config.yaml
num_hidden_layers: 9
hidden_size: 384
n_experts: 16
experts_per_token: 1
d_expert: 144
d_shared_expert: 384
hidden_act: "swiglu"
moe_layers: [0, 1, 2, 3, 4, 5, 6, 7, 8]
router_score: "sigmoid"
normalize_top_k: false
routed_scale: 2.0
balance_loss: 0.00336
balance_bias: false
scale_expert_input: true
init_std_router: 0.0215
lr_router: 0.00105
num_attention_heads: 12
num_key_value_heads: 12
head_dim: 32
vocab_size: 4096
norm: "rmsnorm"
norm_place: "pre"
norm_eps: 1e-05
positions: "rope"
rope_theta: 1300.0
rope_fraction: 0.5
qk_norm: false
attn_scale: 0.177
tie_word_embeddings: true
parallel_block: false
init: "normal"
init_std_qkv: 0.0238
init_std_o: 0.00561
init_std_up: 0.0238
init_std_down: 0.00486
optimizer: "soap_variant"
learning_rate: 0.00205
beta1: 0.95
beta2: 0.99
weight_decay: 0.18
lr_head: 0.00443
max_grad_norm: 2.0
warmup_steps: 200
schedule: "wsd"
decay_fraction: 0.604
decay_shape: "linear"
final_lr_fraction: 0.1
batch_tokens: 65536
max_seq_len: 1024
doc_mask: true
train_tokens: 278700000
max_steps: 4253
dataset: "wikipedia_en"
Below are experts of layer 6 (counted from 0) of a mixture-of-experts language model. Rows are named router (the router's row for the expert), gate (a neuron's input weights, with its number), up (a neuron's input weights, with its number), down (a neuron's output weights, with its number) and show model dimensions 0-95. Each number is 500 + 50 x the weight over its row's rms, rounded and kept within 0 to 999. Numbers have three digits each.
Before each expert's rows: a language model's description of what the expert responds to; "comes after" lists some tokens at least twice as common just before its tokens as in all text. This comes from a sample of Wikipedia text that the model never trained on. Tokens count by the router's weight.

# expert 7
Section and line starts. Early letters of section headings and sentence-opening words, as in ==G-e-ography==, H-is, It, See also, plus table row ends and pipes.
comes after: ".", " H", "==", " h", "|", "\n"
router:531625506489443549458566465500467502505417484558403468427590509521561467512491571479492555460560535476596508492455475516470457551438527428499574512523538510581508462506515562510577562438412486538465478621406488448529548504441519501592464564488525501535536389501533502412488534491536494530
gate0:535448476412475442546418517527518456423573505435420551519566473519536435544509422501522478476522507505405486460469539541495573472538512543487449507543539539462524545508425353445580507497463527496506481529511509442476547522479531502563532636465409514486495567501445661394522469461554503630
up0:532456502480418442551473380486541465508527534453458491539552463558494557516518488531569435503556486594452499500394573476432501451523533460488479534589529498514531456514459455466541545506408515545523486586593471496485493533530562564580570552530401617527521481501438634368525598471562467565
down0:458474504498487496565437499485494594465458436520456512556586487546681559476495596482446493522467543540493476437380476503467468379503512442592524549511503429548544459496555517512486439464441559404503535420461390485487500451599561530445509462500456464491478529576487502498474401500467433625
gate1:472417523492500509384503486547506515513509453526508466483550499487508598407524558603522541531455555529524508470450543470520529522507464591539564490568562572479588540479508430479564599396427527527544564540494488487506509557485579459401467501483511467474470487511514544463546518414558521454
up1:559475476471431526450438459433557526492521484567453446524513505659551581445423544474534472556470525540505533516475482519442376511465460510576407426522438535550586503529531452489413498539413472538521509455438543451513467555511552511508548505542534539420508476507510531514600511454523522408
down1:495508515533482425501413427464435487373553482551585541507562607492418575444540492455607496526398493523467577446454506429508422567431506515509507507518480516511582610592467599495433536365486600491602583561452433511499505561545529475442509454562545532400583578510439530435446538378494531488
gate2:576578447540546528481483441601487436471533497508430473523586400613511560507565539604449524480420513522509462493547402494490483494499471497526497514541515513467468524474527600488541467491474463479512519508499511497485584464453540496321461472537597410450463460565433531549495549494526537428
up2:559483537584501509522442431531491530412447402424540457537549495523424601507550525551453529422524357522485518535454436582551452491498513485588519554458554353484578565530546603482539450482444492566537526467467462492498493550471559576548469460509425501489495479598483484550583556531551537562
down2:436493527503475456463528582453566502482524432522560486541568570587546533516504488504470486545522476553404433470459571389525458434497468579502458617552477499479501548522555457525484466410461518474496498444610521520493473355507494381466443461578458505525520568540469455530602577536431486459
gate3:474563500581523534480465499517522488522492606499468518482527565541459502485446491487548470370536466521509550517453403446540494524535517555438523528427499532578484408503476508530503530431546549558505505514529541398466394469487462534509522537542410418445558541518473485465583489524535430566
up3:424444509433380475480552573428500538460555496532549519405525496508548496517533477474498474576434527514502392437559560491544522527476468469515591493571506521496547535441520472528573469492423518489476542484510541534510531480517537441535529418480584494518521441436464441581489449457488546431
down3:608527451522441510405564585582558406482534452563478496429517530474420494542412451524499464465589537493529552487459491359571561470439542506547552485505416562555384501492525556507495510544525474489468518499494539512527456534473527457490488449489536462528476418580458476484543503537408455472
gate4:578529480519513468536520403424590518510430556465532427473456436502521538504513490460490510529513514472494440529462426455457487467476568509535523516483513440589491342557513500555525486473360473511521492555437604484388485613480575582488453508450531523475519452465513515468583519408503484522
up4:476430489400505451440461534578411479560534447568491562512447522516487468448526485590497509472531467554488531548477547493578545478425461464454470455544505619424484533415504519490423567591601524540599475484527479541576607433522490465484499566504503485564555484509511467517528468511542528509
down4:581433425452582517525480467498537417577517484522457616444537522511549504519425487524509511512501442544529553499480503507548503432577584567506519441519461522514476468482499456432475515464551526500447500481428478462513503454468555521407531560510593546572489500546528488612536438459460508464
gate5:488431458488442499599471471510528506538460467493486546358556475503497507512569493613633519536540492491559510394527518535463537482544483564537458495521482542529448471517433505573541505499488549535462508529579495426575513515446474447514568435481471514511537500519520479456512580555523461559
up5:533488525401516475395536461467417620474489525542548572519503474490561516527463500445467539484541499449469489595481411517479547545508468494383512513460512390552507502501546441490513457511578480499513464477503570505444435463554527503568483579470534477458497402478585605523555539399427500432
down5:513549435515443477497538474535498427597456522477499469600521517534532472460507482554511448498487518383506512464415523449450537546489463476445416450412501497462495537508460573567502465556385487451460511540609458475548494482497489516537539631478490451437454436444516468486446457392449453505
gate6:571543539624531580490508537608582430533367488607426580492486448414445485512567491489546504513483536494553519460422521505470443476525462562432454515498516521540594534512456556519539569512479495405463479457498470543517491501445519460492554589527497556583541523474500480539467556525431496524
up6:501536461554508511516465502457422535527399424527356574511541429555482454530571509518480464491426432495553540506539483532489530493525467493515494461458501540562478517568450524522587554498578546402468474509454525499429541568485501425587520506551506567565533532484525561518494526506512473556
down6:356463472491512545555458437469504464432452542518445588443507471447514601530457454450519556505487565517484505503526632450529521415522520546580511523502511499565448518442442555476575601462546586454450467411457513474588437623554663456541483522591573566429482501503448547511482569491561488537
gate7:479575452473537575437449508533478467463469450555496444353373540590512546517475600477402410559530461494464532496565567493471519401554422495499511525534527521481493459483408549469574504522485492486469480432538455420484518448516502457503463428448530514531555460518438373466491509567470530494
up7:521401524557517498417583480556564512482395538428542571596523522477495474568405444514570573474506552544455542490428480509444476487543471363575488457491492513498414501459522479512467464434482502488589523556519476572561532557510434447528514459481575576444498511459522530550448480545505512589
down7:526488578473504458416530455456509581488477435429504553510551375464551514537570493585670525533534471596413532425427538516503514419504509419515455531528515459442476513422469526541531524525487543492609511539573504538475512515513469569550568461484532460554518516540503487529505493567379450524
gate8:504441507591522521453485483621435521569472517423517515521563488491510503522499473579504548513575553523570515457545454543440475488493534510475362502436510521491531466452441517486469532507527515464483421491545450507468529485525484477514487441499578434501520517481475503541452532424508528416
up8:526450568460481452562473541404522458458529450541510571491469552438416571460544432488466506542559437579320547518499423543504586496473489427496525536534586498457566501477537561543466426531576429521534552472446462537587514555480506444459554549451358526517435567489479433483496485513535445561
down8:613499477466630537551590434529525485567517494497524501570476486497524562511428423450527577546528609471526495608496516474537506497485499507489580470509592530516503431507439503551467421538476425417492505536519489445500507453506443471404556496448489445527470461508393631514587528567440545456
gate9:510461632500421558340549469513488418499533462528384518456522522426533486521514509516501533524529576450446557482507519539431501572431573558587531529420494436553542585509469470526537455456511523617464483465502547475449502537494519450531442514530424555423470494550424577689581448443524585534
up9:543527366459511485527530441478547507458475414492500580453518498570497399512442416439501541402458464463440500419519487502616581464594460459436547500556507551438535430466593576467500570488519510437495506542481454522500577588511434464470587466435522528591526475510577508353515509545512386604
down9:497534589486451481478483518484462465443417518459488440550580516606563507553495402521449518458605417418525570477558555523496500549465472510526593494538595486540498521553435439511485507486448484516519544516481467452487484519561528589452480559501461544559564475452377498544564508572469578526

# expert 15
Names after initial letter. Second pieces of names and words right after an initial capital or single letter, often Spanish or accented, as in S-ed-aka, Jos, Val, J-ō-ji.
comes after: " S", " L", " R", " N", " s", " D"
router:538578451446518550446492447578496481490356535564468480432473546458538535527558500555481558549564583441526497542430503425514525455475498531514470526513511402483515509505494557536409513435462492477468402505490504484579592601367525460522426453414569427543504480510483541479467505532549458497
gate0:495557582478410539409449538612428457553450480487488480558541499544561472460452468515567555507475502526521511482506429522524522532513448484420445490348508531510405533510497525510482498536586453480517487505473472454520486457482534539498537444427536488547583449506485452490500490564536547444
up0:488513612480453592401424497653485475559455494552472498527460502495507525528473474522628517460468546423568488446493525491622460507524475497474491492391509510536460552527434463529463495537547477530519445530529468481524486523477549514548551493399560481529555479458507541410435468559460540375
down0:435438543468574446521514427536551519459568481548513521462543523504496529603542441483480424627444537440457514466467490484542499519475497526526575527469514538475470515439447577439454513480609496470585495560686500599563465473515551531485589558419525490494478467468489465452531592497497463504
gate1:358464509504485481513542390579497456536462519586558595498504478464592525461485448501532624515492495431623568562460511461429405569528552475541552531469505492480553646497513541523508558528511532521444496509528528470498555363517538531486516501594456499586527469462591462446557592479512501445
up1:580528502576529473467455549352505511587505457461535439449514455485525491546466511541456515431565438558353514427551426461582594437481395524489506492484506460529495417449471565524558470506447412504529550528473473587487413506455460514526524467437453492387446454547415519477399419538474378521
down1:451442557622637528412459501524538434525565493544459472408560433472527613550575458480486529510598550441594517509529555467513512462480434517531441583625541482530496493553467563473437512458544534534489488507375474485438542608510540539476546520467445398497517579484400533548531605498407481444
gate2:539480488550477521493526545528429518479438527496465508484494455575532445528488588498442397517512423585523471564537454483474508422490578526577564479526567491441473563480479568489479413533570390449534434598605498423495536532487491509539431522496486542537524512440573604511487526497357483459
up2:446504401491563515519490523432519489518374404536518552496455548522475430591450529478575558499488472425548527482525491506497544471480487468433427553513465431568526475482532528507580537496530387520483515484517521568498528526538460517533543506501493447524517512610492438534463544491477420530
down2:510533440429453593440428570461466424467413577544490467445441472496468513551492549490554526428495583479547493491441461495469388488546511520540558473525547496564493411542454510472448498460491494563501563394384533551580406501414542503491483463499550412530586457490467570488571497525520506521
gate3:562535505518513539361513417510542465471538402534472483460483492557514567477474560532460520393507467501533493501536504454598547451496491511589631491469503622426455529492542520480476534560445461519457483501442404515406482436518450448465552462454531586422497560529592582546473460533579440439
up3:424585506639521479539602446589510522520518537530500517530486544461489453489494491488510502465473531480617504512558617567449485601578561536479447572507503476549512511518494452503432461473540489499445465547530474446553509567475512545543532441524501409475543504535482542356560573498450526432
down3:526490450523521460588473501470447442449519501551385490541556558507506522566465499555407504624448443416542545521549528516413614439519524474496557494519524490477409593548533518462411457577509447520538605498483443427426455473536541461530494539504553474509570538376518539503478438506456468462
gate4:536494413550428490548552372537474562505427531567475441476506469444444422590489436539504539506476526530496560416530555416560483542558508436457454534506493486486574566407519554541610517490560451522513508484476554548433515528471501477471451532537496547390507456442415559531529446533408465458
up4:493571441437562506600464571356486454491518546455426426531501512505534476429426564488553551486494420461557445528499531617567472467490545486567464455500468566466400401523381511470388510443500502467533505487521504483550499451486418580559566471577455512583489525489575493365553530523498476483
down4:468542432507351496522495557468546430526504546474444440480436480562468468488479476512494539535589618455417507511377464492405497560445463564568538558500574485488459466496490470489542460502393507464552471452390503527479558557492498462496563478507484565522500472541516505480535567511482390568
gate5:523490379442494521536557514497467431537475554529468374475498499598522535493492407506466445530517507463404399510442545560488491471548582538474463493507490544481528521549447420460457475436461537474488423448446519425539590591532537449596520500503491527539517515504566543571414428443522539433
up5:465493419394538468510451531529415565530470437513444377491522524582466571362482557511499542487450477510508420532550499512547471439587494476460535405534477547457440553535401446460391430414438518464498404442485464559521503493525540538483453500467500572451441497471658551500528472515511561463
down5:493402473411518553370474518563508499515562485373446409503449505486348443461501513548455470541520409537485406427509504511579447518480502489450497461579508519509511496524514457489573452523509432536535457545506537491432501450500469461452478482486480395564471544448459456491443492561467482521
gate6:465376427549486459498573440531496517639529520514592447496561526366418520479542448583475600481483463395507486456515503414586507455605505516383456486445474458576571452446460452487563463447599526539423503478491468527550539442479583549563520438431475408431564464546487423487446504523462467524
up6:512454506516524459567545411503438534409553362606492399477482495426466385461433488489557516438607491538535475519434492519419495489516510494530501578514546493516550600455525581502466458528426533431551517406453413536569468489564488538498538479472429573504535501438537489552526492501543522462
down6:561530525514547574481546517450431520530488507557529502472465476545635554451513420462531434446582487512503491528537495501498494521507484456524461526451483494467551528427401556481556595480525487506375512554507460450583459548412470448508529492532489477523634397447490476458585571554501591521
gate7:524596516521546511634530601528553496446518475447446644477522468504557440516450492493457538559454564503543428533510498507492526579480584537543490480526507500507458531531530390474584567524478533545480549445478546508538528447470471481406487535450543524483458492530456646502474462576476555489
up7:590586489472562530574486540522460421512576473493549607486495477588533543504493480476527601489386522470455479504453442533463449548481533558497475478529452482507524582519496517505530493558479629550510457386494492489495561491517471480409440548553472511500447572521481496533507485432507569487
down7:439507426502503579523395560446466519499544494500462595456388500532495423504567479551541463446552542511571477524568489519470540501535611375473543462564432497486507542499645529580478511549498445441516456448509412535488467531457445463443578532561391485544412581452501583414497492540533467446
gate8:413484470481532543497506451448503482585483363492537521536423544477499497489510587521443541444496486466482426511461542494629514494420407490611453449505584487470557593498481489493535494478517445555429509438491440503481380500489514483541469443455509495521534475435549513528573500539539531533
up8:447510503436484515590445508442535531533567432503459438571512535551559478497512440525471546453437525471504462503535534324512503528517539536403451446487539622408548534430507366551496496520548398500470498459459487438536528491484474460492536497483500461493546503482523483526614474451459488456
down8:470601480469451400554586516574528518486423584451525538581491477525486496501525460569552500393452475501554448531519467407600497470493360554550517425459516442504476485573474440459519539598541454508508431524523405562426547491558509499486448549478466466496525493419486501512503427569408486535
gate9:576497571478550537449419507524474572482529407515488546541592549415532503561601501562570557605582543448503488553509438595492487556535492597517493520530493431546551578497540457513466501497458497522499482376443525564445524524517501543516436472448509497528520504462503569492513499507470545602
up9:517476487520517509503515563506477524455454493511406487488496459511435468542416495396486507482530514406434523535472551588412572444410540480455471506580463484523506520480464438549503521489591442500535543506389530606565623427490487508596485582559540412438530435489459535514434532555493616455
down9:571514433411486488488404442463543440404548541558489607395481502443520511477483427475630455458514601540521579471532509584597528551520520447481538482501464452428481498481395403522565486499455570566443539519425576452545521453499516635409416551516482436522465401585537459539519494512488451547

# expert 14
Infobox field labels. Field names after a dash in infoboxes, such as Born, Died, Title, Fields, Thesis, plus the, quotes and heading marks.
comes after: "-", " (", " ", ".\n\n", " a", " was"
router:435484508463553537519493502507501503462414476538471509404518546508571496522609442587453507550565452499538599532433560422477389522491524493433584551566583451511520530536436456543464530576483514497520453502450519489567554473488530555526522534514517516531499507384467532433488565523449477562
gate0:462479512503410474528512438442480513451501503569512495455499494478608545520536477517529456505464539464584531523427628345543538505510445443447402524512517508491570487515526507505492542454433542487534508547625547521452449636458457463506450533467578550462427435463489546453535496487433544529
up0:532440484534457525553456547452536566503506462484447473526560470516473419442516514510513439505532517487468447463545469501465501499460370484493495521515550457449459551471463504439508511457526420567435460439428519392564466391500380535501547448491507519519469479583530502557531564465594469551
down0:600521489459475462498502421511481478442493459416506487466514458497486524530465526510537596507593427513461412481510440566606589453544495556459429494539373504507555513621511494490435514510445515553512455474562480504461535434492488559491527525492534485536550556423445484486530569476524507460
gate1:461527443450557607529513498449578568482505501500571530463519450486507470541511509483543512499488546519532474571505413535561372515403501491487618442533501469545541353498488460503513451484471500528500443480433438528474526544457466556553454535478543625548440525495496553523472470513465416476
up1:521539504567499477461471458538485431582474490692495421492509522418573530500463489498544517559539423584436507542474484469542563539572568479596373539484477488473477555482496569528550452560424365492504483477492515442425471561472566452535561533512500530501505485529483526447561446524509512446
down1:567493520488548490555513486547486526592517508535376541432551453409501511493480517425478516443458524538540431575506511530500499554478469554528505487588517584571464527558544508450456460559501488556466519501598433448423465583490487516497485534424443511499448471474473609499534488510507579532
gate2:468500562552448472527546564488501494503510484582492444488510460465505428673511532563511459498600556432452483511528577507598535513569531543455512511380516485453578498446476511565542465549421547517503590533549591469454485521535533432485492507536520504543498554556460420600396534527460575520
up2:500485466536574517506484537439493454495419463473461444509475523540450478489533526483578549491533477488467501495518480555480542472508530520492578562582471524491597493475487557484535583553579513499587450514473457452484551591528551595483428528408475463502554507571572613495556463503474431487
down2:492413478524520514567527607498429486602436514494408511475476420497530545529530460645484572533509532441540590499443475506520476464515555491572540503566571418386505493566544433573552424568489526438538508582518489483546420427508478534528544547509450512486503471434479555496453572451523480508
gate3:444504523542466517469533488499486479594543510537486507578457466444476506575463457468487407489504444574559522528465612450444492490453574484480544526538551507505505531465466554489438490621503470479494512543356482595484545471518497602458484491519538524555538550413576552498547546587521467568
up3:513531542574467569454617574482493528548521546558471506484482479475467542563524396478509466482501440507494557551438527440480446555478446503534534495412531524552473483505550521484438467537519498512464531488356595625431607463515454490506447539404515518496493533446563539455558469587517536539
down3:497499554471417480517497460541451522470496554502455532549371549557567438637483480494484522511518478517486478508596415587462585455503481524536477547505456519436552475435502553422460485418605500474550475466430482547461502504514454533541448527457487530448547490470470476543427493568535502516
gate4:473492512337469482525398457519415424517496486460521525421461517563449442476519542528450524512528408581558437480585491524497463515459487563521505522560479481434551492522441519513462502465507488515563549522581487471565455473480551517453479423529452551503484462465406518655520573405532484444
up4:522525529497583500501447531468526513512469437442526533435473480514488467514530466431400465479461427521548552527473538497460376498474520520488536546530522611569406436500426506646543474523437494543491434530470475486516521541475409535414503455418466452395397538538507477648465470487494534507
down4:462520532544535437517470465514416448508532567529393486555417495513502528489521476492420444481484520528541475565524488637456492508452507555576446516515440548422512487551468556546445446533424451550564492549425458446488470518601510543510561483469429475472398418466421455462564493457563427465
gate5:512425499488504443483548590482511471554520468561530500383529559496486464508502466507450456472513557497447506517422486500575499500429510436435463498499470503475567507515488536571487537616401482511514493495434459577530472418509492511492489577469518524465561554560411449532471542597545496603
up5:482516441457536452506491499448525465498459502528547486461526439498525510459519503566473477502512453443532546479495502478582393494461550492534394597514479401454499428539466461467468456486477532490541458467574411487515494517484545583490419405432510534404554490426526518468460496563429521539
down5:470497524463523505531529515506540488610577593516437466448410477477446585449550474524550581487522509563515512492519433492455428567587592519517425435522418495526506463528423460368462490452551475524468464467476509477527529576475541458479519461545470630493550513574517449481471465559574540544
gate6:446476458540535439477574507484530480518447491584536589465440478479477532497559452545446517499492474494496507455474588495464496495537515439454451514440474397532409469453485448468506516437385465525483535584462505457448507508494572480567465468418593512539475447401383570454505555463482594471
up6:493535527546577427509404522541505527474487469559546574455529506494476509511485527429508530506437519466560514465514508537561406505534549488479472494463480330506429498506476482505533496413477422538493532639601436486452457501475491596530407477566469517497399446490482524395477474415526545476
down6:470502582512594407600547502569428539433476460466567544437523490456422507427421507493543495476588471517464487416436453584518501520468546460527515464454508446497400496514494594451528496460462481493599530540424439439515540410536515526508496495480415480437483560502441546451562440513473504447
gate7:560483522610470407533556582545495503506553538579572438514539563395495510511511498500528541536498490504525529515566523464510487500470505569544471532596542424497542602518429494490586521565488485468509547485480479614475538426483491543570492563537508513474447525605484508506425555494521530564
up7:515507500512570482575527582415624480509472543585650538405522438422413567518552576451522566597429564445459502461594498463410427456464541489466497552442502526512448544528387458511571454462527498522535453515509474489490489468511532494517520598508474613456421539584496564455407492517506459446
down7:516534521543490477495503594509550511374531519522564440390489494476497484596494540524497447508510342493498513410536613572525466651617502483459551539515506476488493536616513519330557492433460503544449441574624455504450472543543525521611494498427481512487573540525525525478483510488506521520
gate8:524434464556554575564531493477599502499520506529530507394537498499493524555450466475484559375495442396423505516482477464504599518447430589534562530474458495525442576475483507502544507451411502487544483475464453493442527563486562454453626553417502559436443538522513500508426457525520512542
up8:546571487499455395509440503531434483547517511472475525551481526422499456496450513566460510560436548533546488504570533527545476450496449568516580479523498480486564351503518505438466471503511467469414535496461482507436432513507465536500408438617442451570573487446368546494571549600469411506
down8:564504472533417470497441494572440537444499528470513457482470494417484568511459579534475446447560543523506547482479509479494470467536449469487515475522556483492541542452560506529473538440405509426446471554474522498483510514467512532485559414525481463515582522530559569542505491495492552435
gate9:494430489507443434491526522503511543503486527471550532489498441429466516446460427556524531548539586542550412485339515570486507528454485484368453538402520511481512612459514454569445482551465487506494534598455548472547474470487509514454459456490560541483433612493426564541498502499566497526
up9:575464505551537474522482526496502471489537499450505513540522536517405494569559603512437582501535479516556508480443520545584489498511619503501523483557503484474419554554426503456410404465575536476478486410524481451595548467495502432601563448562476463460534492480453489505558595515511471565
down9:506358488490434529409479465509536483544470595528526471551531419480358449535485520470580506446483436460485623471461573454459499491440485521487585503446494478544489458498534449476481498542465431587493471476487477529494470567593489462501490557466521516544454425426364348513483527538465486505

# expert 4
Punctuation in structured data. Hyphens, slashes, parentheses, colons and line breaks in infobox lists, taxonomy entries, coordinates, climate tables and formulas.
comes after: "\n", ":", "-", " (", ")\n", " ft"
router:456528417564518507516552505478409496506474534461483472457551433511529561575464521601490497504548489492496481522470506555494508525440623533530501592468536511527499549418446505499561469575424443590500484488421597465571543482492522481499513529572464517446441471420511576574511548440453502471
gate0:521548552505488500565481564475507437537483489429493492494522479412546538497527396501434449534520422475581590519497586520472467531527526482496422588494568476487546487425532503531514473468547494571478553486517550543477581454535475591510538611535462523545486503482506631524386544559506543474
up0:478450472480452492474436504480468519464481464491606482507504499553480512521471551466505520374529533523545456512513476430518581380538482464450552532541522490465546562563488604484452467533513488463595483522579508517495495576443471489535458470461490478453493390616528515508522546413542438498
down0:556472428497571501536558442515435491509573570390486597534567459513478468539516399526372557486564495525481464453532462534419535580506482472462380483487543518620513477550539484457503523472506414535531467495531499441491463574497508541483550532461497513454515532504506558564568590545434481446
gate1:505503524510554493448444510504413509420415461569548527508379413556464469537561471482442486509528572513516475520396538530532491473540470483515444516379513480439396460522484529540500525464572512483575545505525535503601499551493513481580475487515471463503544549601562436497490432456515531514
up1:406564485560465476501484471470448528444409489516503505537514416552524511480484500551526472595444504453457485507504433463452457489450552533530479424390441521531548589542457442549550487451499542494509470463510539518479537560473459538511526555536621560577420458501563488496599417560476522440
down1:506543529514513547473509477514475499589595542436471465516569495493503451389611523525472431507488496477550597557618591497460410502524484483509391513573490456565547492506442351546531488494480497516519517532603459522481509467507509489436525543589449516472477460533545509536473430419522491541
gate2:543489515483531510504465496576448442544550513495551546425434472496508474456445538560486450556453607447513435493503460437511550513535513513356450566480496552506627504506577449512477568440463512484515547478516457439500498482488527543536477582539504416484501513538469484558458447447461487567
up2:483478590465486531556496433551486470598473530504592579522460464512476520540555542512448450478472477484585473410482505516538451548498582497512540477441476487546507679507579500492617477499511550460444547438462453505432396501518453485449520526490528527513449493534476398550615565486436469570
down2:487500526490549489527495462473542537529539522483594459483472551452480490556498473441541510615515462559523526450545540503466568469562506474399560474436572435544460473509520398511509452553475498483499558514500524484469494523481528593571494416489591549466481448593555479471461490512480505631
gate3:516525458617502527447510435479421461483450522487483507471405391460452417571442580423459525567524529530580517429568582510410469477465529417476443525473535511431458444449576534466504447455452538525486534542546546464572507515482469517543549494430469547533470464579487552534388510474485510502
up3:464498489467515462519520553570501543442586515561521515517600507610537626467503486457531478410502437489406469513480460433496469490490504583568559483498453450561554469489379505575546514547517503444570481476477487511544560522456485527438413475658540482458512504513524496520512517541501538483
down3:528476503494544517459533451542458477607454532477508373475576519597585523562502550454556517476522539503462436495524446505515587493473509549512528559467542462535491501470570496556526573498432487506503432579507559540495470489423501567477508534438487434524568469443493521501547486486509535392
gate4:369588539466497518475455500479495456509542503514432466431464509522548501473472558501532499546468502509533474539524479540502526461507533590547532526456561561544452504556524454490467533431516518595527465584486452492534565465462583510553517469532477591462509420501479464531490484543505542471
up4:556485481465533548437480630549458524491576514535464423461546460410500516440499415383472536527521532475425485379478483490541507477543474508464458602508480640444472468473438544542505480515502573507497515421522492535542488518471543522544537471545532487507590539508535475545511520509445498464
down4:479470493531482525428560504526492500428611524417584531547527560538471564484437558526524492420435527479410541479436516409386525565590548495578603504436543473475468513471462522419441565453488533558434466484447464532543525472430534456444496503537525445523514456496516447462514482532489526554
gate5:549457553428505517399529545534539552517546472541405468449507507537484494517535532524420561500528481406542467521453482497441437546578522401532487490515571531476575488526564491465553570399487533564468525497544437562484539551431479452528481455460475527606513585421497583520500558483459489593
up5:586420517385591499575472520512507540496513539479510428532566523590547522473457486509544455477586487508495433404489459549489560466463469512550427445485480549496529438479559511562537406601537548533488525491569570651425509450523448493520507516460420540574488495475442445570472379455509492528
down5:440479552492522527469528441440476550415508518433509498513414563504404509475486413555603602506527466532532515413543451538559454463442520505409512516524449532583509550591461559492550476505643410506680542488536451451475503517481417519462531518505511544577432478555472438484518464500506524476
gate6:445509493567500572477516536400561526486429421482486525469564525464511486508419427461477500443548521551470388522497408547435437490374500461421486525543502476499453560504463509575556539544531453504594494601423570477580419456487549539470495521518490585496584546456463508502553528494538477524
up6:474469490511477459520538486563400526497604489468484479491521508468488525485526495443500549559462464463568576494542599405612556549532534549537571514484531428526583393484590488469467447438446491479382523464448467459452603536489432557571509474439435436557428413553514531500501498491412511483
down6:510556473507485463501461525581515466493550527463488521534458502503470465438539450504548554534617625513517507478491507483435424614488526516439602510499528465429545422474518589551495494535448514513437553502530463515507531475594498542611526605511445506464364483517498609597441460409552506461
gate7:517526515529533465479506387530485525455527570496484502482479450576549570494483537506513520586508502567512462473488527450524535514529508509503542511514494487516430460440542490512489455539483501523549500552542498509510484563486434557465480436580515494323342512526519411506479488500441476517
up7:537386421500458459575468560483512484512462538492475436480540480492503516441569430544440499472574410562491479517588477521395563499461399520528516449488544419552548500530523451506563470479438451523493430504470522492529528453448519497547523514429529470561589420469515536490474574485543514514
down7:522546496494474495508419508596479515487501505477548470503614407498574566497490526547445547579468506490438514450589404588440453514565438522509548436463396501616581560480468494540576485577500530558398457542598520409521603466554450431497611441593400564555443523514552576571389536523427504591
gate8:507516495393502464473503492490497477482535442460500514529471492500487552442519483494532428450521601460469464545539465444519461521551512537405522524529458479453648568456500497530387451482470518492508474539479444482476562518452569505489443533519501459549525514479464426549585483409541547556
up8:509505575589434533394512503472563536537501502495492490440504520507508476547545467448447563538470590490498516519555543559545457451467423359519419458477518504500375486488496542404549506436525526496528557495468443432405448547517461521538498439552468512472540519424521569443516568600452526523
down8:545488530485517546455522583491533435540545623400540517456423502643495497517556441437536496519519441404525545508525517551488561413467520545504496516410424558616509468532534488471518498530574499575474524520512387528456412501550496513507449426575484446500475464543376440460445496532451490421
gate9:533603496545523491432465404456491498541447419534460532506480501479490511462513555415551522531493505428638454531459614501481385530520440498637586569536495558489524440462517517433474517458478509580480467560491453493523466554459495421460539454510381528461587568417499477527527549506486520567
up9:499514537462498498531485526550495485504529587509534397524553528443463394516553387526479563463523497503473497538618430478525521425548535541428427526544537560462483517511543524488499593464509509494473521457544518525475496449483566505517469531433539429547471394564502542429465462368489456443
down9:559484521473392536422511451589512569483463548541482495533479515605468503504545434449492524611537501507547452566504511474598466557482517513555552556478480573454537551460548457500492535446534522469533536439498475428531520467502482504446539436491502413529413399484435513482570419479542464579